{"num_hidden_layers": 12, "hidden_size": 224, "n_experts": 12, "experts_per_token": 2, "d_expert": 288, "d_shared_expert": 0, "hidden_act": "tanh_gelu", "moe_layers": [0, 1, 2, 3, 4, 5, 6, 7, 8, 9, 10, 11], "router_score": "softmax", "normalize_top_k": false, "routed_scale": 1.0, "balance_loss": 0.00847, "balance_bias": false, "init_std_router": 0.0183, "lr_router": 0.000431, "vocab_size": 16384, "norm": "layernorm", "norm_eps": 1e-05, "tie_word_embeddings": true, "optimizer": "muon_variant", "learning_rate": 0.00381, "beta1": 0.95, "max_grad_norm": 2.0, "batch_tokens": [32768, 65536, 131072], "max_seq_len": 512, "train_tokens": 264800000, "max_steps": 3549, "dataset": "wikipedia_en"}
Below are experts of layer 7 (counted from 0) of a mixture-of-experts language model. Rows are named router (the router's row for the expert), down (a neuron's output weights, with its number) and show model dimensions 0-223. Each number is 500 + 50 x the weight over its row's rms, rounded and kept within 0 to 999. Numbers have three digits each.
After each expert's rows: "comes before" lists some tokens at least twice as common just after its tokens as in all text. This comes from a sample of Wikipedia text that the model never trained on. Tokens count by the router's weight.

# expert 7
router:547479476542529393446490470437545441528484492477508607496529462386560442480474523527493557534530527425496555544506513471455520383534458594477439507398482490503491438554461467494502526507492464494452545466417600472510428450482472467439633590578468515500421552570465487464405480424463527465468528443519512556553501456498367528430443567483519543550533475570539447523522485570522516553457536513489446452502539532565556533492377515418500500484476403399540502439535467471503504509450505532559566425553466486551403465499455464475502493532494455424478501562502530597460546526486544516655535497369475473573504526390440563503500588489508506478483592491454492447554456539450471548535
down9:520548492551399554554539489562488529467562564489508520469576510480678530528507487468470597498604422467473451507469430586479475500546443491517481507420481429511571469485435450449441563457501483405460439479524516547524594451485514510509525463596510540486444503566532495512588411427445489475437504528582513513588524557437428517503517497486504412510507425509512457509551518462474530562485576396520455450443501541573522523488492467438503502499505480469546504524537596467370502473473503488567453485458564448405532539415693517530495521540448509512495513515491448539546572509489479446506384559461455512565441568591559529495411542556495470459578552499473421557519470505495569442464
down10:554532450591471556462605553472491510522411497554414580467461398448394490460444499472447553567451453534482499541460536449529550523461512574481459435591426503450545525549560427540545478502453478439458550429469528527420485483453526505479578462510473510523569500633559489572485514558474523503508492446525516504508511480512514581536482448532552447445515511510609460540510619499453429516496438415492384563437546464475478435550581480459533539608486506490560557538462434515451514495589488456520538472547414469463531462458456445433552594533454473555558524523428514492516509490420473456585462487502413531576510509425471591400541496495479440453525605425492552462578527498489588522556
down11:519501551600515433488589537513511475484449571480482504430555492564591573576407530523432529549519442551412567481531486544507508558472531464491558451481455483530554402546509518580504512472554494497471543415539541419438365490588440548443482575510454623498455455455426513494406498540442451494511499423505550571477464466554521543524555513485545495438486539493509534564549467496510520501478490508465444506498516492459413584505415468605488444547466605433498487549567502450475549515580490513511550504510440425533512535555470538479439486457477636440448434479477593486418462516508526427510487602546415440480491527500403446429519593526449540501468542515521532494572529565501467556359
down12:548520385543515460515430500435438470456572412547551496496450502605513482500501428553449410496533498461448464482440443426478556510485404479492473486540454539594465530552538501437560491528423565497517444563533585531439602471429412471538473532491412450503589570502535509521468490536561508460588422545616461517527490557463410559531492471523622549512536506493506452507453551471463522505539526500495423423522502447498563539569551490499545514498472504492513511450637508445409412582483498516481513429520462500484483372463485470499511591539559479468519416555551513434493457474417505482460508563530484581580507521479518499431527558554473440453542507517439528531591633593471450452557
down13:501478417495516493516384671461345458516519565490408473500522502591418559423467480513515465592615524552447519471511436585552476517483458493468550503531524510482462523472512417551552412523538524561521433504444442498494478516544485500507468403495454565565498573511493455564461491481491533521562409560419490482391572516544439485486531520555542501532473469553495431439469497455477547492543534464533487510462622561499549445458540596412447531572564504556464486550425491478461534506576476457530484550536473503543512418471570551456496517444384491476423442474446476565465442493462447498460455542518474545509487524605537453432545405487479528509450451464477509392466541414547548563488
down14:500481436570519501563536457517422456516443579457463471454524507554511561535474572608468444495581529492511444485467502458412376534512530497469495571462464478514454488451475432504517501543519489454505463519582488487510471404518455582458491543599534455522535454503497456527481498446526482528492489489584513542548509512543434365440514507570548507481545474423586469522512548547473490433433440638475461513527555482500387499458486593500551451510550576443510477490436471477520553481527510586466639521485497404553532514488530585445393591528482526575465495517568386491554515550505463594627519416486575562473529474467583471466439384482521507426488458575434505505455496508496553409513
down15:561535491419572528508435457494490512569542626550505416499497504505562508416460520530483440554480400603479536464452575497523497543524523472488460479489532536494547379494432526534399405519481568505480500499455373526474571459429470481372574529480585517485463515535452477487496518503536446485467607566468468478477385498541460460541538460490527531486508475433530439528577526541482536501478406528544508486482527440499506523506452480599475615487506492510474478517481437444485450567518609513526530425500485473639508481506560465480542543588441546506465445529530602478564542531537498420439422535510467479588461506576483446582436524491489497440481451600494523520458516475601437351458
down16:526525570423450604525546589388556555476547403539470473440493469501450477513532451523389514532517529621447462560504461480473570524486620500497480503558536465517524502429507452566538546514394484571499504588586520412417503477465452586510469507403430458523541521460528581455479511489561456489531524516472537533507525536447472552567517451472486504466494495536549518415462416450527529473569438511494531614494533550503519558485531463581584470488542483513421467513456556470441563540502506498553510477595454533371528476531524496452523488512460550420460553525382458517539462510487461559533388518527597491453510523519405578487570446534506420490462509452450444526456484381556386484457
down17:539514560519462478586466548481431553495482496476456527501534442480507464531427445460510533550513458511451543506497547451589516543533596519513480523489483426494451554436585479601533614444510483395503462479533578566584481467500483413555497457446440663540451417446426510468561543452459506427535362389567509560466543450454405497439431552506437561528610485442505457472499512552468450477484467483504505488494540524385467521558551500498535470479465499549517489500468530475480457435530533496461545537460581458526611539479594537518361503520449448508556436465469601449519490587498564498477419517543521501608491474462494530542517460428529538556472526517450586528574444473556444511481
comes before: " |", "0", ".", "1", " |\n", "%"

# expert 9
router:407512471509544507574463475513461448590510470627528524436600506529496560517528570428529483460450608527530507467468521529537538500469515479605478502454480542451489546493418481448503520495442499524559419561474533525414425500531474433576500489504526462572496533467555445487559448579465549541515520549511455454389606523590537520523571529535552482558425490504452499504445492529583468510573525474401461525421456554480517575502427465458465478493555476454524487478453637447458514557532415441465518499484513468375568465432492468486424446494580495493453590358425404453550556537486518581467495488477500472514532430568497441405531559478482487416529566461505507477450572507588468422504
down9:618524468504562427480415454579547488403493584515563524492480501497605539447573424472461589484499475432443567460488509512579456456553398518465536374452542514426464555538552535492442565518567504420517523508415537527522486482474491469441512481450517495529447514566439466483486582548452423448538425471510491429609486462504559489439554439486460564487557538496474434557440538498536475522511531461510447418464512462436509563523443547542508629518496550516532519543550467468610577509419438588526555498489542472491510525459485412515543611495496572352520474514483445466495514498477569481594522504574454507536548443564521527518467494498442442473530530548500427470469500441498641539442
down10:497514403525487504476480461425493481462499586549461525571457512491609509579438458517497497514454488436546524519445583476481571488490506529497423511530450501587455536513479479494612596452463548458483605573484549463521465444482545389551611524516498519470477472507476577596522502444601496502431523455515500532516557425497490447436447470469534511494489477497464464502492528561494550506662472564458494493483460452476492569547421572516470505574451526612520501540544433537440488440418436552516460571490556422522374528534477482522511525493455530545448474502565462474542460512356469444489544568448471507482548581504494430401495422590453391613470513523477403451451545511542503573516
down11:544459509491495536513539462510559537488460583492573501537473494451598501396443451591466569531546522494456518472406453516493499415567558431458398437442562528533506492519531491454479523504515489429456457485431473474513443530565489525479505397477353483474503474578499540524355441432506544441534469526502550470510581593479456655398495550533467521421493414494527478535461525516515507473525415492513609541493522495484483476456566594474527452504542485632567478546477499529505600561401481532471455499542543456446501469593431521454569563497475468440469470600521527508496546530525527506519467478456571512456459450442463550504458517586548461528588401505525498531430472451511541617488
down12:457469617527483570450515525458552506533475487443484567516457482508390543527507561483510504499493529497504469547502567433505696548506522416478464595550466491446482582538469504478467407408557457481455556509592453500477573486560445437427524518515544542539505485432516545503447560593520548539505442477456440502530408564505451414534474484464528508487414540500481531484519485552578507637485618572482544486523526487549454429524537455579432463402525506455496544536562460481497374527492587510440512544508546518507436491476570621457433495458578445483440448434483518457475520546496489506442631473523505538456482433496426508542518482503443484514425517535540396392472548507509509538468
down13:591623407506472606526542471450585488430500501517509426463542473429499505488467493551525473531519593520535483541532482490601575470461478590406462519459488444647526473516585538502566529439581477395463524582512560528522484479499520563471538485507486555436545508440564541340525535469427487481603446497454511512505549533528472498526489455473460568502483478457444487532550577491473536494441464495497460444465488431453414540488520496505592487513621530470531522504520470521483568508506472352522498473356501543528526468538545524447464449515494422520526516596458515448494479521421508496560401562394454433576561517527480463406538442472442509563437515485494536530462440477466436505546
down14:464448523470449481411566554546468533490482629504503463468512541554533488499457550506452487515550453539451565472531475410531518505449521460436527475384499496529554511466503552578573528564430458526551484479471449562540485603432511512438462502485576585526469499505506410485485557414479530423452503515542507549411538556471536443473567536469456433434520490578531487501453436508582517546529419494556456376501494429416568493440589563476441582498533470505546533420513476473428495573470541573577505521454479489453480398498478518567506604381508437453480545534457568472482473543526509504533581491563558530508496564535467484542404544488420561519470464535507513502431444505707443520512
down15:437517561436410433561552453380444473498527557531437502504457492504533517540521547503497462523466414492449513429489506427435542571516571488498443427511515484549559475522543566532479505440495502488547498497464521547526472423520474491487513557534548496489494507507563445439496357447506493493596428458525494510433508509560358495508450514511481485566471443601506558441474463536470591519524536428475466409468518490459573481419505501463518467528490489493430534518430478495481409499475544542514451576539591406510497580542556642458528567474531473493536501557516508522457448469495522602486494449537604398498498480535484585561506615455466474547400535607428386567508375507555467523580
down16:514442521473510542535537377478473416507469575589599495488528428569613511454510491526486515483496587583509506508442492467459504503400467590466542512407444437538532629536572460517503465487549482518545490522564541502550489537563444488451387553494599560417452519531475554589486500464541495349396459511545563435494462510532555431558481428462516525502497463487576485540503473510465487536560499520578462534497524481474496555472589507603609638458517475553464425487496497520470462504515582554537528503484449386480498503505465526443510519500490510410538547540537440470546435481549467501456464551535480436446521466446380497470490498437526478387551528508458440495407544539452470535433
down17:467420503433473428488446449593463541415562587576479483452492501402540519443490521552488560492563557499458561529491516493534453457407507467465493520497476433601464479577556418492504555518426508496580482598587539474466606576492468442513470483438521575378414391427493477528523484460472452457504496494516593497496464557575540478587457464570593440529510516542504498561404426496543484546564441491500440600493503401539498484510433503428429504504494460515437479450633482448502536450469610515457514462470453436446523530474533486534535583496440524510532474389521477488512504496483550523525485458485476528503486427506459475519383574571529566446569575499475482553473443437515583551515
comes before: ",", " of", ".", " in", " and", ".\n\n"

# expert 4
router:455553486456476421605516439466519567475457521548417511447500496503461536567418522501492535423571358565436482413497563509556518541485492460531532548558452520437455537484459481446546561477422466505410500460549491486483530479480435487479481444456587470478499493480569576540476557380513388459561501451496597454554540453430510485495498526590455540492492582441552524480458502540383543400464461505498478524415522465425516485448488461447466541500523475507474496587475495517476440472454566567526493557546502533445520551546435526535531544529449384547447500416487459487509551565523423455556481588514590489529535437566574543496491486569500484559555470600626525476497435419573598490577
down9:512544459464484443500503588503541430549504483515428494512480563569393349416424535385488527379461506523527499511533547450433541486543471545429427451492464498522504470414488462441436341436491443544532508530490526540520490581556481458542534509501577557550455463497499523512495472456536432520458515488442516551511544516470417476444451457482481504439381580588557539463469461636454480516497566538472512507482476512492495403492562530511536446526550552455491556508498495477516522454555558554472483477504535521534492617444424515524481514499470518497519363540431551519504582496568582522515443474523419581516530452548499512384519397429475510397488532479502533439553565395469545524450
down10:646465454460484571450467505448577378426418513463451373498542535501509488465511559515483473471611464502523515465439476505443470534421509483491531378580559522535442539481560507507469471525560435509448511400541493482413478562567497551440515548428492509496529515517514531466487531570527503505534488453608538484466492464443485496474423496476472477588485473512496531479512475514569551540551551450549426471512548540473451552491555534510411539562565448464447570470492500505533518515503397512496520531512420469447494535498519476480462554477543490490470660492505521613520459568498572436535455355559424514501506438453518472522444487394440567535564460574422474523570535596597449422570
down11:535484482575591390566522543495452593461635562479479511401479479514665499459433514530524541527525500455520482480463469376568490500461526451457534502488512466568525521490470507621467566440483418478496538573533553544506499558506439558515531468506469461530517523533457426457456488511434512445463590510505476489531483490495464516480478535557530521540574445408529448489560415445456532526494478500488504492480484473512556483412439502586440525487520524434526463418517428453517536429487480460436590546454505469509622638427522484527476553435631475478509430494510501452545517588529535510505479444483562445409503427451501599413551529504437513420544500534610460508516498443446483587582
down12:463473616485448512474478417580439571531450555451545480472556559581550487472449505515488519546612456519504479542471534475504472491432472552491478475494447547393444492541521520457465571490450557435539467505530499448451562494532539629491518487440536529485558470488405518546467497442442470493486427586545569516436533547497478533443449517500483521538474548502524482515559538519540458358550501485536434537505564565509559498533575506526505548534482342467504495580395425528390426502449539511503476563448575515482474535546424416482511496512619499482448396497440481517464507539585459515439481547559571473554436465563457443412500600572501448428596542483486432566559505431424496539468
down13:408437597502476488501545500552511361500539555529513499389428495471554575565483464515484517513521515413561510549517506510485525487465507381506459498478532392570548481532460555492448474495462488539568511532533604468475496563477526527595500456484621514446501546515523534527396455407497552565499441505479547477482451421546471433590525451494508480600454479462519546570505604557545501495498549474514401417476488491515455468533474545450527546413475501497486518646447495514425526569394526509461555505467370426535439509551513526524508513570440531503438455556490480393565531374453466522408447466566533483449476482470530429443550582428463495451482453507445509501486581521523470547479
down14:399488452454414541484454486524375461510605468559435439546585507554487536526507465508459461492549468464514453598483544544477485501535531452611390431525485489501476454515584454478512468607510411526454474476558466531514494476454507593472431485438463482538488537413465499593561399479523515488479459459470601500375475547466429495513521572365492557563550505587474599493405502464510496478494529448418483433542627560499535602474599419524559551533435561522520524506445499583441463554451495519535400521520417479440572511471502486465445507516496535529509543536555517542505513527516491480487479478564535522587388504569515517471498550582599480494445455495515517463517463520469460507489
down15:559449401513452580533478497532430519432493559658516592624413553492505520481521481507459565485410435496565485475521482573463504503477557526523463496441543604546429517540555492540508430528526447468480486521508480489526492499433471545440526475466490439543498524489565509491468555616495510496505656525527518492551522509430549494512467548544419508497507571489432509505522445403461523471502510430515554493434332491492443440533516523491419562600554483494498376462486463516457391506531435490480446458522532542532516446431501545516518386534583445514527507478509497557496554453473412515457475535410476503552600503465439518558500499396514444430502477551421583484578542563452564509491
down16:571528524478486447522483359490445417475573586464607443563503368428482471478564563424510458505485471502501441432428593489474530472495605487488570420481442405489478440483521452553506490559610536490574429565490573566611481521520498414501446492568548498475579390527491518572502490438516549461437577485593546434549453476394509539456580528447412519457494458505509505480464528598476497540402383484479500478507446430477450462431472578549485482481553497491525489598523438424502522507531524478458467415538522557431451524436541503490577519589429505471508474561525456514509459458463486405466500455482461509460500523508483457497559511493539527551500503562456483560427542473520534451517
down17:563562581417478517449522528467484412453473378536465519524487593521442464403465557467537517544556400636506471424558524507611477470522435487563521549492505517505483466532553470444517551463480405456447474499502446490482500383454517499429501529520542443468471535447521464529513529523547485514616488491507476555528430517512469393435495514468487421427444529507456478399492472544445450494515528492500508603506516500499493448510556643562534516522418421535538521485497458505521507414467554509587523590611528470532556478431461471497455468398570546466497546532477523505503528470488490600502505511545441564486474497486474586477499489485457542552501335512537529436501528581486645469399
comes before: " ", " the", " \"", " The", "born", " S"

# expert 1
router:581488547543471561547503437451471537544525464489528390524519432496533451429598511433605564491522488448468559496531541445524435412537512482430546473458439410517435411585518468466470508579524494421449524456496428469522455537465426508474566501491451528446448587526439526411560509481464533512442499520447593483513448510517485542596471382464473538545506474442599416519507543431596561529509555520606466503439480620448443545475548497401540555470517524525487489448581478558467556535561514483546457505498448564575574501476401524621474522532554472506554492520523497473498564522492603506431462438520489546514490579440484522439475420440437551510474455548475513520604507457474471412545
down9:435466389553564466516448460457577552509560515491508601481554474548562545584494355583510504440512525410461465462492420514520512485532406535475498486541485501459496467469525436501586560510514354465552476538351547455571358563489509504506481497575475492458554602421449486488512470496522545526477504557470479458500577528525494323545474596529408445489551484441487444483494501499513536476489508590476530543519569573519524529419504484549426541521558497546624469493521550457559479450494447537513467489539454537465461525548592483518523510527524482522515522562508509558557486466473425586476502513549582500467518415433493569568515539472425412422509431497493446474448547512471494463534
down10:566621543531567521515519401502515395538520561535534495483616451541521405534438481436467457535528498476541493498447498517476485481533439490527571531458530414491480403539529549456575518544523514542561515492419530499583510514471534574577506577565533526516637512497475466552464454602517472606513566472471450553464481551489584506513488475526500491515465462460407376531468522501512397522459532571518501493538434493545530500573557523504499591569538499548324455452424503511474437550450404546446414473512508473538432502523563471585461531482553472521493495598498524520557501432481478437575469497509500471493483571442435511499625523473484566536537512463505540506594469477518512368433
down11:434534520492612483411586572586473444495481383519396462528429483482594505490554506450439429511503506537496548439570485449540558478494524495539492484516460454483520545562441511496478514545538544457482442491464434497445558446492484560464548607443505373515452481437475517521476381469545465608582563445481381420439435473478527449447444522459509536483493463355570524491557512509466566523404382502482496529540532520561646442543549547544527557551463500442568464527461451472490484499472549461402488464460543566462474413538529483480473492465489500488587501495529541498499595506547405500546500525585460557455454439548532573547483541477530503483513483534474497498458428502491385528492
down12:465489583512415575459563469530489520504539583497492550522503345565438545515486605583488545551403452525375422527540488494529468480437532537520525449498489462535562543540502498558489496450460488478513496492507467531501473504516494464516528410426511518498578470500556518594458505484523567492604455471541499452446347568495442577411451485575479446532435498474475510460462504449513547522486516513461485523494491493440498456430476540450575568426512536532518459511517555547484531478523508523462508450496539490407500536531393456515413353418503507406448601561487474485484496519582452521441420439389528462559432493543489428506485531487495537653435534425551591520599488458446502483514
down13:482407593513416484438496540586510529519502535455497502450487387538448408525529450545514459503476457547420462543553500539477502466534560496525427434462486487474550538566459545497513550595447479472459532486485505542527509489508478495481534548438528537544477443430581530522581544491546417523400470509519489509510511518579418462453472407465562543504512614431558469501455400489528551378479421554550530569434531468554456553520429474444504461564485471451427550544523562532576535466505489506529440549520430471580523448474419506543561557543524436369493468488522498475487426425363447492563571562460390485530550487421477410528465570504492523490547457492541460533502616550594513485414
down14:495517490438558456476534558397447490599547482460521531560462477515569535651514475457459394599515436529465523472511463625523553667521460498471506501487550405444451428472531559446570434534514462512421487473561633492593414490433591518457401466534439537569478489406585498482496605455470468508475499348454500440477455456427528520461467455568475519544533546510522538569501568504557534520466490572481453494502536549552410521490454467562527505424559485488480466536525488475519433486525544502516552452440525546506476467487472465423498523505520495503505508522455525505468590512502531461538413495621443500482609549533562521497534436458496508532505479565527512541488474486549589543454
down15:474497465574483506524555500425496558569430505462524431509445461564482547444486434475533445549519432450439498435561515470481562466450470533485581537498392586525549479409471490465574565531516553489497461532474556423572475457588553444414523563469474487499516538457459560555561430327532473607541544513560487440510440444484568467499572453504456483356530569507486595523532543500512419448564560480539525477471523478402558514561468481499527540576457577502550474564630487491568492516467523506492529492500510421593512455456549514506572471640524500507448548433527489533404467493527474509433494603451464439461473486415507512534464526564487473562547579520554512450530432474467495552510
down16:490440515549513511484516539554557487457444484487467478523491474504504498467417504478505419552515569488531531608608478523457463564475558495509467534512499587521581454475491441382494460571449412503467507430488481461549447530455567548615532421520438477476506492398424536493500484533529532493491492489527479596393527537504447463530517582476507503513615478529474519484521516537429576560371450482428502549480569503490495459521537457582470523476535471504576554548423582496503529463591531513482470555387513573435458510548447474497510561332463560485522348535496612467542522479405515490540508479419503469416568558524459513494457626443474585542464565486445456443538479545496490476475
down17:487513599433406500572509565492447452449480478609481476533524471520471509542480416465486591484509517527432492482449576530467496462493552511509483464538656592524503488460584508543471562542452478427557504440436439538529462621557510453525410482494532551567427477517460503490497451521522469433389524589581481523506515519465549504530458539418472535446548429470536482442437557491530458547529509557558429646527504479519497477509473447488496554499527521496539611491474454531490544540533514524438488479562608395445464425425493540489460429493529530535356408502509408495584539568521484482511503473527482512474469526447500411580467432479471468420496531519483469518589416429613517468432
comes before: "-", " |", "–", ")", ")\n", "\n"

# expert 10
router:531452441538475562508526538529444491466422481469419441495503432482551436494453525482411351540501527454553512530482475416463558559496480438455513473486438545509573516498589492536549546549583503550465472450379566554479496528560565536465489492454482549628429503641530528578497540497578522542571480418558414484530531465516605439535468469505482559586582514562556450502510534561561567558569445536589466519491482485489513435509505555518467520557499583431422434494443490493589417469477523438531488517542542518522473504510544483541530494551489445440446538494460566518446470436444552328522544537548565435544483509453567437437517521546489483473438530427556482474535398478504476502548
down9:540526469499500568496446600490456570574387538444487499573470490480471542432516573503553396537535481473481588475531460586406468457414512616483497486490495479553474549539494468539497418464507593475565468457473530586527452456453530454481504515503500436463629537415524472522418513558539490509460509532487437575499574529528427523609510536618541542520554493457406453481445461399558511545470494622516603477422535536423463497448523448416482605503570526517508552503578448495530580546503516445429553503487482445475462499557472447432520494498487511528486570487519552490518456404492441616447475519415524555477541468481534477490546452478448492427369456523540526491565539503481516572470
down10:498488530505462545486500532539500357426499400469593465542496481512590517400545454481564595419478540528506535560482520471528414502482485464567572365605468529484466406513482455441411485478556489516573465465444505505475477478471486471437502475532525579494512587501481570437554455543525530511468493509495552553555431474476514497561480491455532490470504576513496478492490459532557463436427462550568390410576529503557506385534547448473562518492438529542520548492391556486404410564484577472464538493470533460472565509547487504457462487375464473474509492452481515472533458527550483516544522531569471608519529617561466528558483448355450524356514529560497537513542441564512509455494
down11:485510491528517462510415466486492406504567470566563473510538524513505468500513496571491412525451492470419463533515543477539498474487587502462414474399541473486595545425574492460431472521604505384498479507520497527437556412569487505478565462513477551551446502553527455536492511522516439365498502398496571488525544481478454482481581441490554434545581539525497604468475536499417506513534509467451495563374490457495556516506453474382528558535460534530510460534467533432501555512466479500541515380405431515429472458581484489477482579517405516496498385471497436567451496502484529537331447342496509523583425485476461470543480450485537556558535448507543508564430445522527500509424
down12:499607577551485464478490524548441453483622529543483452456516542617569428534434514578468472567534502467473465491479526568528548457492447482539603577475452549561529477530487484373479531532512411539558548600390544564481547555532471546533460524477515545520567465586522446477436457613482463450499500495583472414626505536494508519450580507443522434628460508461504431418447492515460500517489507491525535564563471578480550560486579460557538457496517561535481497489450339453518505538455502562428468608461562424511458469494508566492490499482465436529483425502529528495508434456491498550447450480451532466531489522449424578512452489453470585440468478475500523518465566432590498523567
down13:437541514514494497521364485490452516574545565465495507413467509513497527523560522479571521509568527437423398538526563396522484558436471464442471502491528492534497474477527542462428430446517513373440577487521519521431504518527460556541511489504462500574427539445550516536445478589625438395610475489513521443537512484479511520431516465487426465500449485610493455508490482502531523468504535514532379524566522517443469510503614487414473484530470567562485469448511468503519526533511476500530482459532495475524481518407473541487511535454529488622607380485525526519518587646500563583386436509520511604561470466454539531490405466462529453410600521537566540514467542537573428521490
down14:503404565600518418546466496509537552443417486577547585466518506486589530446467556475513446524492451478538546426422488395551427561468457545540467520583443499474572484500504497442448513488494499453512538479504539419365556432466524582459497558481532502406493456535507551575634456510553521535580561408478550469468471512498445589504429531486579610500517526469489507490534378514523517499505511426464509533445514589525435542491472440576505523487559533481537538569470455497539448537482478535464533508377416584459493520555525523581442462548550515527434634494578424463508563448448538570552468498560492528488464463387505498460561493500544471447447453521443546457506554569453485479542
down15:474534394464535407409444537510428519528496521471532482535540519511369446516473472574537562439560483513579503376528474420477484543452463561430443493481466459582469508469457506516611551504483511597511419548444547527500535531423469426525530500472499442437528503587484515419491552501472509443449456512529529561532472563523592458551520529577448431457550580468491477392437580551513481545424480528521537509520526394404546558509483469507483588491521524552486409449542485461433492419526480495469485534472478503447462470467447538601467449537454457503556509573516537459464538499439545579522519497547480572555512559533517422374578461469507536487454561467526516506480599573555498574649
down16:539495515485539485475506494506497518378534630456517507550526536469482486532420505466544561513585517512546525481431520584468550469476493487544514466526580515530502514483471477384474509396465439466615551441514429511387391521469434399472569520561522459499465478523483411502443488536491532459506444566480523508503471455496450558577533494556468577537462375489498509490598515554461446488528451436505426522512527524555484488500488497431514463503441446537415646554572522521489465535558508474576553443479501513495517534533446409500513468491394480538502482541537545429508489451519496411479542479488435571570548463468574552499480564556584489478400615411588534404554512499553583501374
down17:502500499474510483418451392462474500457476578553486490510473474471450444527528507561465459464465536431552507499535457450526447509517547511444554552417446552505552530575471493412463477502526523448507516517560402529489579477478453516449438471595487481478503418475611555486465415602483565491538444501382531645501541474610554460491508500457535531498487437517505443557498598494491494555400395449554526460509504552505499564517521499461510500574385446510623524529465451444494499521590446458452581496498519497404426491527487468591587553497598553500495543571466539455528494439539507546512483618497523534544528538542551450562446518433486486504478397575469539500504634441436509488585
comes before: " |", "|", " |\n", ";", "0", "–"

# expert 6
router:504552511519443535459509459484440539560509511505466460542430523585558496497475551594448437504459473556498513558490521391522488533443528553560421493476558488535552478489500595487420568507449572530509510497504470513410561436558516525474488494464419452502497427544364477513622515649516441493551544493397491471559478532551377543534520496501492473457529551555450549462423538527416470510537491502465485507516468538498488533519467478488512436502510589496501634567592500454438595480549453434463546534423518504452522496453484414396536573462446549561508512444539458544574562522579490525452458389574445534401638464478532483495479464500484429492516465457418481552447512514407466432504
down9:533581548422588521492519514524461547481510470496495525502544533475532509531494450477509596479525546523638544530489657482565495515531452550543416480552418371444476503551462507605479491529538460475495572452496471541505460561505490498558508596519518462460488538383481505447446418515477482555484408445563426442494467505527521444504555447601515484556488430569530563497515421422487524542536501456535459511382488591485562529465560449557461406452575435510593482448507569497603462649438514494538505517435489532492466394496547536598426491462443529453447482543551456426465456541506444456434437547515476496499457582469489532476559483495489620510598470500492523487491499522522491509475
down10:475499503495480532503477443411487503595543546468510499509446449558587491495531397396615517503596437431587420380546457468480492553402547516493455473553517484542553483507465527514399446430522535521555651557547514433438587516554468465468472478431459498496570415513480445408498591516537450505505572479514443514505458521566489442575491484421531522537553515576481467553523488479482518480469490505546616538482587491511484538486479494476432575547446551448530485429510516448554527445581428549533441513515532509517512488409467501564532449445372531502470496443475507501568509500514447521630570497580416503594469516480479461421533536528404502544528602494512446564504556557477511520511
down11:480563566497551493558494499488531540515518473491424465541555537505466469372497485543586505509574511502620307559494462540427451455536506419513477477584514499506551564475481572471541573564556528571607442502420553451477511549463511502517478532450554538468545572461505486605509475502600509457491439513591510537526487499548407380485528493478475565555537566540454440521535427521488453500463423513492508438557390565485552378464420518525460480523569619480512518557521408552461501515524483481492449542564551472492459474502535504425485413521472427506538519494463549457587408608487472509513458539610493516501495524564518563523487534456513429495484447560421495535486514498504435473413
down12:484490483506493408544517529485508561466501533469503476435401541497464528479471501446438546529518401495483486531528531526367549497460490495452541466472481456560560486488564571426510456579569468534448523576537429538484472511572490416458397508456610460466560604474558450525511444480564429498469464544564486462459539444531445354495476551598445493528557433595450598442479542464513451430552469500434587538561502506461511517557485476556468445590487518482485507404488539478605548527476451453462507436570530487509428512477456566492423612426502452600443392529472578486444537448444461418493468482525489497511524468531481532484462545539541438606395521510534457537454486532509414456459
down13:555528487540499427465466518446447492512493540423537516523499567526529525522510523548498544488472433612470434530466427573441484481564561472512521422469503533391383465505398560520521519535533468487533381470505397543525497446487490572407545476493386478438452476500468501516435535499472573480476465517447416499559436399503446485577517489478572487515522549515513496415552520514508448583557504451519541470544526529483467540523492482461419470607511386463487465466362590564558506492484541569541389548557585511566463531538567533513522505501510451416521478481541536528507528499472617457532494538417458491439437462482401443470552553513632557452516510449461609509469484411416510461506
down14:585535443509615446544466582470493499546492556618534501442477540489521521500497517568476522421444573478472421503477434536593538574528541463456492438488433519516489544497512454559472515502397475514598569509485498542506478481403516429503435643483475456553500537488549559452505449515514459529522517529472494433519514431499493467515601397596586554528471466521486383518540573460485396498515535470520408436480493479454452512535549447457467489557435464482505553461448512510495469498474590424538504472532430530480607437650533465539513575466569507603452362496607550520541402475528503511474481484417501472486547470505466573522471472478545487463417552544478507524432427446496507498425
down15:466494472443429477491503481494529556519564495551566509546561461476548514395447530529511473461480553540463446537519501475484488431594520443467481404492414525505573559450509530464484529489597441445506523534375424502573428554499358486511419463578450417615538472506476581516443523588468567520546414426462526560449491561603379557494512506530429475524424486521478529551438518522448510528481556536649440508530478547491460501460517496484560522524396507493540475450486552486478533494470449525419501423490543483401468502498473484466466455501453433560551554591410521486537473522562535506489419515460536460515541386589479597453450560519544458560534512514468582546421543518543506526445
down16:559452482517521447449495467583404544543551416543433501566517483423555554550404476586635500521582524479459463533479486391528583457518497505479467495530548581573492528496454441585542466417500556516448468420479590580610609552510439544514494554498480465524442508441524494488565540464523428570577460492457477552518475538481526492422503471494615499585486462472509537478451519493574451491516538525454528522537471577487410497474465510540462424480570493479447496551619506400487468565542487603444490469524496517509504501516418597590486453526548520487479476552515477471494483494457534513569461517417502501489581530505414436624424396474454542419494565476529558526525466547421531450476
down17:524413519455478529480581490420469519472484471510513483502371530585497440571510501557500485470560414490458503465460513575520567546580537497484608471508471499502482422558477458464475449427449492477382416498614464478495498456485538551452585478574386547533456421457511495418411539493494455484475542556528476401621488549554447441529539504522544407483508487504515499497530499462438525485556419509428503576467520570456550520569447477474517463622499507594543482472521516460421531507500492617515542606629410495517550547459517542517545515407608453502473551489451445528498540541549511500446528550487448524536487526537514410467466487498481560563484497452515523577399553487534553614537
comes before: ":", " of", "==\n", "\n", " in", " by"